From a checkpoint of a small mixture-of-experts model trained on Wikipedia: 2 picks a token, a variant of Adam for the experts.
Below are experts of layer 7 (counted from 0) of a mixture-of-experts language model. Rows are named router (the router's row for the expert), gate (a neuron's input weights, with its number), up (a neuron's input weights, with its number) and show model dimensions 0-63. Each number is 128 + 24 x the weight over its row's rms, rounded and kept within 0 to 255. Numbers have three digits each.
After each expert's rows: a language model's description of what the expert responds to. This comes from a sample of Wikipedia text that the model never trained on.

# expert 14
router:158143114093142096155121146174109121125157161105127132126151140125170139098176151139080163134119134150108155120085133148136092099135140104161102113147120102074108115115183089117107131135118125
gate3:080076093130149154097157090137140133145143111151122186118137156145162088109103109087112137115129116156086146147132185144132166113094169130122112127103139136124130102105108108097126116148147115
up3:129158162108096146109076161128124125098080158115116089157157114129094206139145115166153138096120137105148129115113104095124139120116120110139116135096151151139150162166152155130141162126160141
gate4:141109132152134170090130112071155123102066150150131106095145145134098103168113138128108149122138141145149107143134155130145123105118138131127134138074128176097093101134148163125131125144153154
up4:150135127163129120086131109113167100112077143146130140108141132141114133112119116135103110130132143117092114146096151100118145152121123140122105139103127158090094088125128141172140140113116141
gate5:144086111124114146119141124106123085110108114121078060158174137137105144153129094093125123146151116082138142117135119141094099092158137161119105119079112120115107123096123111111089178151118107
up5:099124122148116115115158125151148130129136185139141146100149123144131162087072162116117099113146167111135122083109141130100116145113153169133142135101124115168089132176087133130105106105160147
gate6:119059097113123133127083128087120113125118165113166113105164159142095095102054156119157158142142143124154099092161089117122156123103095121121148134149174133160118151164155161082146130113139131
up6:110110090114138116118101139094110132114123125145111095136168144140115132106066148129107138134130140133156097073110102118108128092112096124112169139166142135112131126155151135116125085135124127
gate7:122121158167113085129193109148162125134166107152108109130077143115113168157115120096132104098111089081160117099150166150146170103119106159159130114069093134101161124112129149107124140105160112
up7:070105121141121137167153102137114088144133098108123128168087127097122156123115113126134138141143135130169097071145121118174135151145169173136137083155129076106136121164135078111123127136145083
gate8:110107172138102139115154109125083116117118117153134097168161102105121163135137135091128105170123093095111142109160140129187158138148122158139164121117117113113140127112125164107097162138184123
up8:126138133105131145121088148123139106136108132129113162127141106156090080118114137112109163104115113155056110159129120157118105136132092151127107097113135177122137103119174109185113102151137123
gate9:124112124136115171129133121122129107135095086169162115108128127143161129156133152171124134141186114106104117162133170104085128134094102156112147103107124145105147134110137134075119099119089128
up9:120134141125163180108144103096147149131096156080143128131131112152111135137136131104122112165152176163160150097121144151120102118102147109120104086119098097148130134139135139156134139122140132
A word-initial "s" split off, as in s-hedding or s-ilk, plus day numbers after months, sentence-final periods and section headings.

# expert 7
router:113151099136119096127104117152126100096114151137111115129161154132084104153135131143106134115124075116141107116132102141134113147192158140104170149165132141140132071164149105106155129145089118
gate0:110096114097119129153135168101100129120112147107121134173138124158108045109141113148145147175078137149081155154095126113111162216138122124114121179138145122139109126138118117153151107153113128
up0:161158136135163141135116087154109100136117143130133108109125120107128108103144131106129158138145131137160104140099091098109124172123136126088152124138150134128092138130131143099109099162118137
gate1:091131129164144088187101112108142094127176131137123188153070107174102136116126138094161128147143144139136121186112147156098149104132131118118111140132094165122147138114149148134102143122117148
up1:148095121118131185116176142110145143094115114119139113099119120100178096135171145157140135116106123136108142105150114127163162151090128110130099130123155088131143139110122133143139126139154104
gate2:129101129154179136105135114133121114153149149170096132146125145163076115108121128133113136126141121140113153121174135158112153104122138154161146069134145109136157144117127115093149106158088084
up2:161129131198097123134107115120130125107112092102163126099149116131140152135145121110161143142085150123153117125135131117140115119128129125094146131141093116132145082142169140146100164120162108
gate3:105125071188143120131144127118151107104125089163163142149133124125100102108169145118132076124116111088121136093119124201122134142113169152125153117128155113133103065122150106155062136099124110
up3:123143120109177162126102144137128152139139150170088120169121120123115126162099083089152165108099090139135157146109111078135130105135141105145149138135102162137121127101079118099176108155141096
gate4:113147101111130121119131133143121166142164107124133109155120126105144155129121113107131118102096129115155143175061178159098119088106103122133104109103138112156123094085062148142138095160127102
up4:115131088195121137181139133127164114174098128114123115110118126124133171123151112116100114090128104119125135097118096088116138143106120146094117127102129116111135125136114152151085126149115127
gate5:136109114143122154104100125130162085114144140121105148156130118107137162114085120153135138117116132095158104107152103119138123097144115072137102141126127105101141151109205123127082137148134101
up5:156090126125099115136150124118106160143082177153130101092115137147112132133082145085162148093121145114155158148095118129122113107106167135143091116116144154170147074144107133141132114136141111
gate6:125139105142129108128121161124135095083137081105153106097142107090167085093186127108131087111126123163096121146107092183112134151155161110123132151146127123103136125132149179153100140133128167
up6:127135147092150114103151130150155151129176160167141115134138165155096160078101093115109161097140146119130148138155147186113150097097065165146114147140148145129136156120105106149111133142127113
Middle syllables of Japanese, Chinese, Nordic and Indian names and words, as in Hirotaka, Kurume, Takai, Kveldulf.

# expert 12
router:102131171113125116074161161145107103118086126155124133167135158144135132127118119127090168153084123125101148130147145115109144117118152156110128158163147098129155131140095130150110139151093086
gate0:144139128114084148141147112113127140157119112105127112126103135115142154129160103143108099126082129113132088144106159188144131144103141094122139120130103109120130124138104107077172136175130104
up0:144115136130105124151088156106138091115079133126138173140138103127160112150120109134133130132065144115124078083117093103107125177135165103103124139130079127151135147140122138135110127158140080
gate1:131158098136115115149109130122107156187179134130132105160142114101114063116124124119104143102118070164132127132138116103097163155129190144123121111128114114168103138159177069132112068131101132
up1:116165116122169123124098148131120126148138099127137129157113124125114128162128087137114113154161142148125135166114137166136131111066150120120165154178147094112161150138108096090091135086120125
gate2:196136101103142158120144144128125108109110140116131137131169122080149112111104117139133125128124092167153150102138128146140144146151105089121183111100138109120120120132124149137138103187107136
up2:182132141148144132087150098155113136141131123145122176116085112149153148127144098098177095140116100129142116135111122135118135138131110108121116139134103135119143099140167095143127153125130150
gate3:162125134147144129126109111121138116090144184152122150084103129138135102127133119161147151170170130148107083143110092104132087115141150087126126125103122126147116176095117147157161129109156144
up3:117138129104158137144133178123131158149122090118126118150141141141139126127136143075103106085127135106150135116153160165152189129113113160129136150145132142096130126163133130145099114157089115
gate4:113171118121135188115157108154123149137156130115107120166140134158107165150111102137147128125091150149107094123127156110121095116144112086139153110131127129114129161123173127096139092131119126
up4:148104101125098146126155138128125147118138117141119187108124155122121099104096132120140104086122118092108166124136155152163110141133111134141096132071147117173120148119095120133127127147158142
gate5:130140150096145113151167172145134097131132146157143093151148131141099147164138153091165120121139134108116122162142104102130149128144128102090114123149151130097116101113158099150111120111104131
up5:136114146108145128091139165161170119105113145160119097161126142143098111109124139064126128114113159118107119150151107118118159107155147119143118134129117127167148116131165127094132140194120104
gate6:126133127107116147103126131126086085119121162129150162117065122091105143129141160163155158170100099142083143151129124121131110101133102117116122112124117160126126119168140177118137115120120107
up6:124099125119119115114120093165133142146108126148154131107092100129081140126138132139168147149129092112116156155108102156141143118160097141122131125133092176141137115138130120119125141081114136
Given names and name pieces in credits and lists, such as John, William, R-oger, and middle initials like the F. in John F.

# expert 9
router:129135136134131185164147137111094135141117125120141106132063132125111079108160142163121133102169167193117097102095169128138130109126110126142105107133106120116121136148121120105141146090140139
gate0:134075118109115141141128098152146097118122068085146108094118175151147126168126112136116120125155151095078106147094158088096132128090128135080075164173138117135111117060145123096138118135122125
up0:144133138128145147121093131172117118150136116130158092105101148137094161137095122122104118128145130133076096151133153122092126115106137110114083165134135092126129145073167135144169106144128106
gate1:110139127121107094115126118120094096099105104142131077092134131137159098143140138121133115124108119085138127126156147122139100049163117110166134137127152113101103073125123132162108087151136145
up1:107116115131162148160112115107136161190161144111122130124100098116111152143120133160085147144114188146138137121111130139103140130124148190090101115133102113147128177122140085146151188118074126
gate2:127119112146098114116118122100107162106145117151165136115123102140121111094135132127112112131141108099101104125115114124109101092133147116156136103107117121113158139113097121109122094143087111
up2:147160146099114145114111176152116163124124115104124122146137131140104115105105113155155123154129098129162135074123127138074101124176120148125108148174158130143141163113146118144132089099154141
gate3:185103103122095130149133078086152144115093121127145121096129134122150126146132098140126105120117096094098115163117153115090133178114097153094121089121121158139106129143117109130070121104127120
up3:135040056143098116147138118108150154117089148122132116105125120109108170125103136131177091132103110163082126142126131097109148174078126167127124116114095144160139124111118123160148135125137142
gate4:164135131113124146111142142152164175152102099120145137145108108115136115125134124118120100110103133114170161125137114151113174167131102139072126121127132130181118120166102129128148124128130123
up4:122119108110091126080099105114143122105183133117118138076107073110117145145148130161132173108131101139099115149137173148116119112171138109152138128085092181149136136117158077141131119116126134
gate5:140106116098113124101116159142135122124133162132132136115128124123097091139143167139143177169122127117115121127139141149150163117122148138125133151120099104179107148163120105102135095150129115
up5:148105117108140110189150105080123123128108125131075142148135144114131085140152116134130167086129132114133119132156118093114113099112118147163135093141135095161143144180144130126123150167110133
gate6:127141103112123123113119113145183107128152111125135175124193126069154162094132097120145134114132105136128115141113142119102114142126158142106129093119110153097119140107139134112111132122100152
up6:152119142136155146137118102130083154129109123120104096141082120161137129181157144131152150148130151136153131140177117146132070085134147099123146143142135144188132104118146103125104160111107114
Tokens ending in a space before digits in tables and data, such as " | ", " in ", "sq mi (", and en dashes in ranges.

# expert 18
router:106140182108089098164169110144086138168149131123148093117145135140156114125135113146135098110110126099100113139113134156128164133086129139120123137147144081149162110121131128121110132131169099
gate0:118159106124158111140141144094169113104128127150116131100135175074091167132161120146133126146131144098136111102121113109150132099117101144156117096097102126156150168113134111149181124150149159
up0:085139127087149117120102142114087082146152115081108148145108136127139106104136097126115202079171129159074148105109144160154126116073170172133116098120108144123124155119099137125118121134140106
gate1:098129135130111114079129139131147127113114171123087154099148099113103073168108137148128130121149151082130108107155163103145129144157152095112123061074129104144148083086105132150082110127119109
up1:112079107143147137104126120124137088075120152115136137094118130139173133131132133076124126137160134150109126117111105133155146117097117086118136147179140146181115131154096144122118170125108141
gate2:124175121162139099120136129143092105157149128105104165113152175141162170124136126107163111119127126108134136137103112151118104147106166081131139151154115093137137123109120101154108082154124124
up2:149161138101118169165128133137129142145129099132166121146137095099122135156097103143114147099138089121113117116113102108155140132148107115146129162088138168084128093104141111114100184077133102
gate3:127137115092130142111128174082088100060103159148118153102125066121145118133130116139099128155144118120124125122173152131165140089131126128118117114160126123124130144127078148115102156142116139
up3:123125096177143116139144094152143156163137116142134123127091100119144118179122095135097119102146102122097173156143120130131114148160110109127153127148088126114124134106131060115121101136143117
gate4:159126162088128115082142161096126130117150193112116145123163103126150148151138138131168129140106133131118102120152155119174132098131137115098105156136136149132102125077109110143112133096100088
up4:136086116142107146095118116136164123059137073111186097103092119147128146127128099159142114169122134130134116125100117164101092161119154139140092131134147123148130143131156130164152109146165116
gate5:110108111153098108159125092135173160129103173151157144145149155104136175138107120122136124129126129095164138108152161091180132123122134087153097128085110140107072101146096121154121131161094099
up5:092128132150176161132135156114097099128161149121120084116120115116100040146109124139101149137095116134108147148131140127089160117154109130106175156144104096115150141103146159094177121145121159
gate6:131119129123181137111137131171170104158136118119111074114122119149129085158128128121122131131140152075079073143145125157141099122135129097120140125164131150146143128126145111152151116032133135
up6:101141136156123076128129121106152132116133122141111142113090132098131113127083130145154162136120163151129135161143134100129140164113137169153095136122141111142128124140162137115087152140130105
Word endings and words inside table cells between pipes, such as ball-ots, accred-itation, FC, Jr., and line breaks ending table rows.

# expert 24
router:134151134114146095148144100166074094105159129116157118124167108133174153132143174168162137126144133152099161133124110167114128093138152143162136146135154093130165156093097125134117158080189097
gate0:129099192127101146088155141125143095131147147120122103125085111120107112111111159127092113122152150081140152115080106126141148157094139102107096156120186100117148086136139078156135164110134151
up0:109122164088105158113152105129104092145149131164105113139120129113134123106110121124098094126149130067101119115077122161115126115092115120134110155101196086120168094129120095136138109095147155
gate1:139150130117134095163146113159119179129160084101129093175161162161156128122161158142099094125182089127168143150155115137121114114148119151175135123136150098111147121116134130130159123101120117
up1:094145134086098150126146124142153170143122129156144140173103122109076112129128136129131139164090138086120114159114122130101094117138125174175136106093085135130125157139131101118090125104133148
gate2:105106141180142116150140155126108164143078145119170153134125109143155130134160152131168139135174137143115133126140086057107130116151133056115107135139162112172154137128115151159154126141161122
up2:099133107146160101166154134141127186113129098116176128140108125136140171122136153106124101148100113125139115102138102116119104140148140068121104109129139098168156097123132122154150130121162151
gate3:130156109098130095121105129162114174132136137163131144137089105140148100112142090151146124120132126102124089144130123085141144121131129106124109148092163136136136138120099098150132147121163138
up3:099103092169139148154096126149150129139108128138133186138119133137128139141090108135170116125087140165120145129122112058104144131174127126117154124136126144118136137157129068081146138147147129
gate4:135153144151146122129119148120151150119127122109104144134106133127109118113151130113168092147151113088108114142134134145097122143129119102127168102136163097121148139106129160135133119133065162
up4:153142163122112071090080127151130078139102136119106147150110166127136087105145119133126136132112155128147162105126118110162108145127134105119058157132091150115124166142125117128135139140182119
gate5:116134135118134124166124123158111109129134124080114159137138108119137131143153115144089112122140114193127119165140129147087093093095164094087115120134122125124165127151149146151116105145105163
up5:100116133134117129167153111163145141106114130096111110136139099124138143158153142129071100078142089143136139154180157143095105078127144138127089130116154123111147097127128128132098094103102152
gate6:142103143077083139134145138127171142082143143166149122130111159131116170149120132140129123160129134124110116086130138111137121141080136090115108104110125126108116141082146083145113159141147123
up6:115132147129097146096136102124138110149124137126162074186130129136125083138111089156144141120086084136108102156117164137131132137095102118129107128088090162122136144082200116114172112140151117
Ends of opening sentences in biographies, such as "American physicist." or "Dutch botanist.", plus University, politician, and headings after "(born".

# expert 15
router:121127124120170165121121154113106138098134098129125113137144102115074091161110106132156129184149112097160166160125147175143102118160139121180101143126168152092129135126089130148108148140107118
gate0:117084138153132116162084122138134150141126143140090142126141119149122089143144128116140139115110171168165111135106122136136141139108181109091113139144180141144122181159115122156133124179106131
up0:145122138124118120119148131120142146124126152180100136134160127142116107144110102171135119141097120141182101121114120160105128149133129144107126116091157124116146184147095112128136146161106105
gate1:155107133101136138158165142099143109151117130067145116130149088154113116106153163160155161136140137148143122134160160126164135121091160092110097147109140145132108183108099138103119156122138116
up1:112147156154120098113114122125131145136143117172156164116128173114149154147157174070134098081105131113116129082099108130070149133132093144161158151137117122125107113124160136139153126149161167
gate2:127125118162129097156127154072168139151100133134117083130146108112121121114163124142117125153089131157142105102138123112175125135108161120112103128139113160094123137082163180129117121160114123
up2:123123121162150126121101133129091159133108166160062088107159119109140181157127085140084098167157139140124112121159116151126143160148122139131125100095104098146125131142143126146161070137132153
gate3:100139153138141107118169120159129134144157092122095156127130121151090117163127130103126131135147157074097094139118111147107147104103166129153175073104125126140146152123125098112132112178105126
up3:128126124126112154124118162153137096165062120123129116133107101093069159139113171140118137106139104167122123149157114148142116113095122155155083095138082167133101142170167205122084099093111108
gate4:099121141133131169143094120126095139094136176132073138133140149165128115159148110114126107114178128155105120146142128107113131143147122102110141140081068136123144107124132133088137092157153167
up4:150165167131131143100116149105159112149107113185096154115080102153149100111121110097175152108110095086080094143160162124152129122138090108118086166119166170093115086104139125121144122107155120
gate5:103091118165105151143120094133112140135139120175149108136131148088153130149151133091126149153086128130155173123096126164136104157140158108103129114109125150113108108148197097157090100146126154
up5:154128116133106143133129115162122116110122115149093080124150125138114140127116147134119102126128133122137126160137177114150160155119112114072087166109143163171088146112106157125101157166158100
gate6:140145124087131106109119077130137149105122160160140106122124154137144158164121098109126118103112149133122090125133156122130150150120145142103147087138159142120152090171080113123124149128083149
up6:138143151121103146133163121148153119127117110109122101093130138107166095083138154166127149130141096077154173108136135147121141127125105116148097089119113130101109116101134126121112131121106146
Prepositions like by, with, from, as, often after past participles in infobox fields, such as "Used by", "Affiliated with", "based on".

# expert 30
router:148115166091126144167126120111116135152104130142107110094093158132124112125169096139103152130144134105118070170094122101111145113156122169147179137102129115135113100172153140098145107093115144
gate0:100137081102138140125155092099121123070109158119130118097149143094141130148134140149105118141106163134163130087117121140123128138138152114101043078095135124173122144126113066128106105130111145
up0:113156148133149137126096144146129096166125139118158116132093131170090131088084158106111112090133114144144124179126104144102174115136114096157157151139092082136134096127153120129149096117123115
gate1:074152110141130133151148116136152144115086162128131083157149145128112133135125140086143099126116125127159109148131117108141126103140128119166151143092093142116127152107148160096165156102137140
up1:138089132123125075147115087097051137149120177137155137138104143128148070122158132130151126159107130114132132121126130115120164148136089143100130093112146088121116127124131131178094081112124098
gate2:108147135129116154131115183174137155157127111146179149155148144139110092103122105149093140131130119113087117167139150159108129080119145130158186153106126126119168163100118158118103144106127162
up2:092101131128145107097123141144078103100152158100097107163144140103133164135137110162155119131122100149145134096121140098132093107170161131118105123132092072106108163147143126125110088136107132
gate3:178160149150137148142120100121084122138174105125100179118162127142139148100103139118107123145132108147116106138105110101116083159125218128140105191129099109134128133092145129152148142138137151
up3:145099131111110120125145104131136131103102140136119098114127163105113114082143113098099121148130088159074129110115154117129172151139120114131112157101190127157131111146125162111141143139139139
gate4:176124129163095139131100090141124142137146113108135171118077099106103098153117153127140103132137068144134124148132116141137061137160130095143134121114124102089086099128150106119131127123122127
up4:151129136203117120109066093155094115145121126132140164104123107133123090160133138116132095104156126150152106113084116125103117121149144107129136148143148094098122114124152121125134112122111085
gate5:082122182160120133143122143163098150161161115113126133136130093133124162107134108159084098113093079125127144098149100166150106164127210149128127112108115115134132129093084105157114147160150158
up5:144113077108154124138160134082150092153140133180117131109123133134143122121104130068135114128168149127134123181107123108115119099123067127121118149161136096118121126139145121081179110112090130
gate6:115103149136152139155123133124075139179124125119146130114123134138105114121111118116136128124147156130116124126172141125152122113146126144128136150145136096110146122139127093121110107107124115
up6:159121084134090137132135146126099080121127127125119125121093155098181133172134108129179121127162115105097118187123107118123144103138105104144130139114136068117100124136146107122119115123096108
Opening parentheses after names, numbers or units, introducing years, abbreviations or conversions, such as "(born", "m (", "Miami (FL".

# expert 0
router:107145121117088134116193149099127125098134116087185126124090117117154153130109137149110135127105174137123139073149127133134098119100122139083167101123190121140137134166125124151170136117186123
gate0:123125141151139106121075104145147163195090111153114102166129153105126133146125086096161114107122142146177136079163191161158139096120103092144150120129141121154115113124128130183155116157144123
up0:131110129120107177144135135048133090066124128114146115103105122151127154098130141140132148160133135115087149192120075081083114147113123151122102089138144127150137098146128118082122161146063099
gate1:186121118106133140168136116154097159088114141131177128101164116100122112140119168109170189121119128143173103114120196132136212159156134096118114134112161143158120123109122156164134144104107113
up1:109127118141126150089137106099174079153139108112113121129130122125134105135158118117116093136125131120107160172140113098158129138117147168120159149163113141120097145131123101109113110146157132
gate2:107092104133118120154114117119105107161123123164094129110117132189121129165143130122124117157163165121144101144177117134136100127142160138114140129112134138164132133139123147133141147166174091
up2:117142117114126119161101115131149119133148156112133162101152172144115079141126148130116102153160126152120089106102126143128121123081136116105132144121088145118112173074128115100111112169131148
gate3:101093096171138114114110154134140120106093164105110152160117140136152161139090103136166127118145108134146148089140098114182163181114125087128109146153144109138103111111126118129136119104147093
up3:185098162096124107123110135142133129174134119133132109082114137082091102113171147129109124121092127133099104148127113155086103114144149144113128126141136123123142182136154158089109131172099156
gate4:109112114119134136116140135050136106156096128117151113141114166102119077136103116106149116144119137175104107151141119065160101163074148136093118120142132149105103176115090118128142118138107130
up4:111149128144110118121129106154101121153160106108176165094131128090151132119162140150134140159102166090125158124118155181111130082154156107138122135170126123139114116124148124161135157162132115
gate5:148119138125125197101132115120131145094093103146140135099120177140146110143156178108120147111141110143040116119147149124107090101128113080157128113138151091141103167135140108117153157163112149
up5:125169152114139134151112145164124138128100135143169094145175130110111134096113149148128171119134136120179160160127112072111096145118141154111155154136094121147148141157120160099147157116106145
gate6:130174119101156118094108112126114117109100132114148141125167093060111121128102114131154115137141162129142151138133108098088176121127123127144122117147162122093177112151115137165115155139119091
up6:145139155114135120106173106105143139110132130140137118134165104112137135165128148110135101150152187121124127120104131105141138140115148179164141123126119113119157111145115122141108112116146120
Opening pieces of longer words, often Latin prefixes in law and politics text, such as re-, pre-, con-, dev-otion, recogn-ise.

# expert 6
router:117174140137135163096093161115121113107118137110123101123125078113133137154135072155142113163085123123122168164157093140126127134118129120138114159103133159108125114119125116116129096112107104
gate0:170143088110148112125130135116105109149179159091165162108157102114112105118127108134155098109075155126130135125132127088135097147089121121120175114099145110111116089139097086113124125146123152
up0:127131122113098141103119119107139113119083181195147129126169115135118117133096162111106114154116146112148055162144118119127156117112133135128090139155134136083152118095102163147123128117150085
gate1:122138145105129143128129080121153152143143118151159135128145125140201119143150154135130108123153134108170100143105166133104094120167074098126111154120094133076140172100119108092148104090172136
up1:118153113118087125118125116148147106086173156140106100107154160090160104109147105141161162152145172130156105135102154130144147129121122120128094143151116159128120141117155177138149139148182123
gate2:135157078176166157135091126143090133069169141136101166155123099141096147176123121158128111119117134112164115134095107138158126145094122132085088112136178111141142174109109118105143169106149110
up2:124129117125109152114135172160139096120104138147136136082120126139118102144095123175119156111132142094178098121145154145108138118117106139141118080154168168124117118107109125169147094128153112
gate3:100104089146126116162123152073116124131092145112098113113123096167107126128100147159148144164193113103081137171162068099155155132137114120129112147121140091150124129126084126077110110154124091
up3:177133109133110136108105144097140140128118131134126113106158129115148142111142150133135120159163103146073152158075089120156143180098124109146139093127117098098141127085123153147151123132146110
gate4:100161120115129140094123126159120128100126137090130088184132123116163117134175081157086127131129140123101108128085143149126171145109120164147186156130082130111107113148146113080130069120132144
up4:137118161118167121155133141114124111146139049140199146080157145093101124123155114154103162154085143116101108142111105099112133142130146153111111087114136136155077124108118114135121134131138082
gate5:127116098168119108135130128139088105053115164131096075140134133131129100098109117123149125165162097107098131136140119132121100136111150151140180121183119116139124162157088188090142103138117147
up5:097135107151184140118106164104115107113150106160121084155157108122112121041100126100131119110128122176132092130120173128124142119095111140155153136159090112097111148123099173122119112099115133
gate6:120125133121086141099124143105116103128127121132166135111152127131131108140078118119122155145147122112107121143144144097113160119115152168136141154124119135162152128166149134158128164120198095
up6:127155138117137156125138101139145097157182132138179173136132117086131075145091147142170141121126159124133145184122182094117142122089144112145150180079104140099103125117167161141078171145155112
Compass and position words in place descriptions, such as north, south-west, central, "is located" in articles on towns and villages.

# expert 5
router:145107167122129066136114158131123139128148163106121146161097113126130191091142160144171105120148149146142158123113126115133124117091122097100152101130152095148149151113136139135156118128167154
gate0:150123084131145177124130100125143117134136164106133148111133126090137101123127119152109139127163160122123129175108112094104118123151118136117094099161119148126169142146097110063108081110122091
up0:113117154134121090140139152141191133117106132165157147143143144134123124119139157120139119123170079116107129096104131136146170135154120088127118163134140146100112097119150165165103147129164146
gate1:132175094074102129079117111165107084173131120184111135124114120144097141093095136129120140154157186173121127093096104143120102111121129166134120108111140143111119115151112132166113114073111149
up1:094104108131121119164141113121139111142144157120141164159142164117131095156125166155123084107120119147135133159150141116099163176105142149106107121194104119111113141095090115120108170114174111
gate2:137133141112081095098103155149151126197113141140108101132105132109109126093111120093110126124118159150163166102139101159150137127136114169138126117129133092100119104157109139157161164097110144
up2:164128118098130134078113118137159099102161142125154160111137089140120144136108104163122158129122147165157117126154092179110141176156125132091127166133146141138108097123129144153146121106103148
gate3:151109106137131085133122097096105112139101144084114159136141141171132131168140148139140106156124142140148166118132078099132154117153143131112114179166121085135163099124063086126124116124131110
up3:127121108107123093112122099119130130069121124113142135114136130167139149154157170122137078146150146124144166070126144135126136147158172104104132149193127109137119127144112076121137117124132134
gate4:122163138133139143141099147165139148178149145089120067141171107113145125156140124104128129168144117101101126158149087099136152114138127098137111118107095157148116135110125138141135143135136145
up4:106164154108124166126136102106089096139143133143110102124145095106126135135155107135168125144135139068116051134148158131112142167116147135104098112116135177144133111131151120094136170132142136
gate5:125117137141110100102121109152090144058090136146159123127101131154101102162123151114171107107154147135165136126130144082120171143180118131171152085150143143136119148149149128161094170119124107
up5:166177106133139129112112107139060147130102172103132129122136052112084119139144122136168112130162163129105143124131165107116146137128122125147143100152131099156122166154115119133103092127143142
gate6:140099096125097104106132113134147139089082109138149172129106139125146097136139120170153167117056139137142137119132155143122134157150082101116108103161168138110123123153125123177121132158119132
up6:131168119123115116156157106137125146092125088124131121127112166140128092096129139160119133114069111132126092135137178145097138115109091086174119082161151101103130150156160107150107120137128142
Concrete nouns for places, buildings and people after "a" or "the", like town, ship, house, woman, plus year digits and "autobiography" pieces.

# expert 11
router:112109097119110145122155150161107100129173157120131152157121129126156099127093119156094120125125092115117154123143133088100114102136143154101160111144100158185140158164122129119121098144140161
gate0:164102148117126115172133126150143128111149123104161105133135124104108107134059131114114172132128101118130117120134145134158172150153130123156144068136124137130085102131172150154116180105140158
up0:158130109138098126144107144147144117140122082122126126144121118137076153081084110128111152171118103131134134064139125151155136139124121122119083137166124146129093175164142168149118131142110131
gate1:141117138128158096147131175131150171159137098113113144168125164137116186111125106139129155152149135115142121145129109118136114128174117124115138106115142146126092101143112107125116108107097166
up1:103134167122099137144128142144145189127094122095144152133116164159131167151108153139120130111070166129127135131134162163152109119141118117087182166083101149117126086115105113129153131102147189
gate2:172140150106133137125121151094128106151173075142173153121104126130088118139140106150168169156131138108151127137174143166107087135095192089124110112140153123132126133124163122133140151113091108
up2:164115112126138154131150142103106102153138069144145142102125129138112134096101105125114137150132141085118128130122140116109102118102148087101149124125122170148150135128136135109148113114091139
gate3:134118120115125154133173153123149159091149144142171129068112167108129135122106175124204093125148133124120102114178141128117141151122152099141109144116122180111100138151138152108141133070131118
up3:149139131143127100080100130130158107125114146138080107161159105118082137142112093126121145135094085151135140148131112133142150118118088168127116124141109125150115142137124127135125121139108086
gate4:174128149116103131090139137144129114107087145114164127114110123119110142117089089130128147109122132109121123127161114149144165145163097103134116137117084130147135134149137123131135168089122122
up4:128125120122135136150127144159151119108120152116166103109133112138129118151138119096124158151172111097129121153115150127149082131110141172153131105156120164136110100106159159130101126112138145
gate5:109113156109103147084179141149157183175109144130152154157149134103095152117092158122142118114188126109131116090132157133139106137103145170156073099088126132119110092117116155115105145126128147
up5:122150128135127102100156123134122107116170146120119077137138104129115184112107130109138096138116179120113114139141131137101136109102125118134133143123121109109113136106110091097149125119093121
gate6:126141128135124187115106144099115111123119173114118110168137110142119108084132129135114110156160114140135177100142125101137121115161108095130114131108139126129139098125102138112114135113099157
up6:118109084123106106151105151166105126110180158140142142117108124117087078139110102131139136138130106110114104134104134123114179146152092113141114162110160138163138157134126122106137136122121135
Word pieces inside rare proper names and Latin species names, such as Hom-ullus, al-b-icilla, Wachsm-uth, often in taxonomy lists.

# expert 2
router:141142142137106087110135106104119168117145103126126147137106097141147168119110180121180139134097172102168140136142151143150188146120141121125136133110182114155120124091169133131157189136204152
gate0:139126126115114172124150110153131135104118149177159062153127119140090130201135116122117132154117152150141189130114152139157106133147152135128117141076156128097113118140122155159147132123115143
up0:134141127151144132081121107095124138111129140100120141170120100129103136146124139116102158102090119134145132131080137131186107144108155133119167121131097127123149146123114089173122142076098105
gate1:117116116104180124146158095131143142098117128154142153120098102136103108099098148135102117106109131174172150156104108133140127137089139116126139124114150181127121165116119174134111149119099122
up1:124110141110185101136121120148146154080137122144145164116099134140116118102123149099107143076117113169162161113093140147098144120102097114132159121114109129151149119121152141152118121110109137
gate2:143130126131149142094125122133127156108134109141111077155118154097127125132140123102124135166162156138139168137115119126123164124155137123141102124139100143097154139121136118098119126122157106
up2:133138146116115136102128137125128123136104122134086171133127108117123138156131145153129109166139106127129118096180109130113121117101100153083126129117157141173084121107108123150125133165126169
gate3:166164167163142130083127128087111120132116108125137102110126100118148173091133152128088127093170145105129137125146133131125129095123136164159114165107139085125126112127084108142149149159149145
up3:145130150151119091167131083123132125153112132128120114120150117131112120155116159148136142182119145145157161136168118145151110115150119126088113105102141153129142142128165145125155124118100129
gate4:151156117149123138105137111130102132130135132178109127093133114143132127126128111125153082119169162083146124179173155120120111108132146132127117158115169118175144116103096126145123149095111131
up4:160109126109089148169088088082128107136150141095132085133141117153116114118118119126135152112125121131163119171154095112123133089142132124070086113125147129161141157126156153095125138124117118
gate5:155125102126101136165113102097118114114104148135159112102134152100132107173122065120142171107137145095150136129134135129135133122106171163102141105156135160158109130139140114122151123124124137
up5:106114141136116142112088152144131125139128147134105181128140096102087161124108116134111113115130078142121103099112129156104135151136084134161110113118139118113164113085129105111170116099081162
gate6:145145160134174109114156134151124136199130095150139130081149154101117124145170140096108149081168088115122112127163146139147127144091142108144126163140110162111099086106154115137172135138126144
up6:185153124169123079106093076121129132133085142117127124148158163131129102118113109153144143151128166089144106152129116140108098092123144169168132148144087124137119126117110162154146107111153108
Head nouns right after "the" naming a work, award, office or body, such as film, award, name, President, Heritage.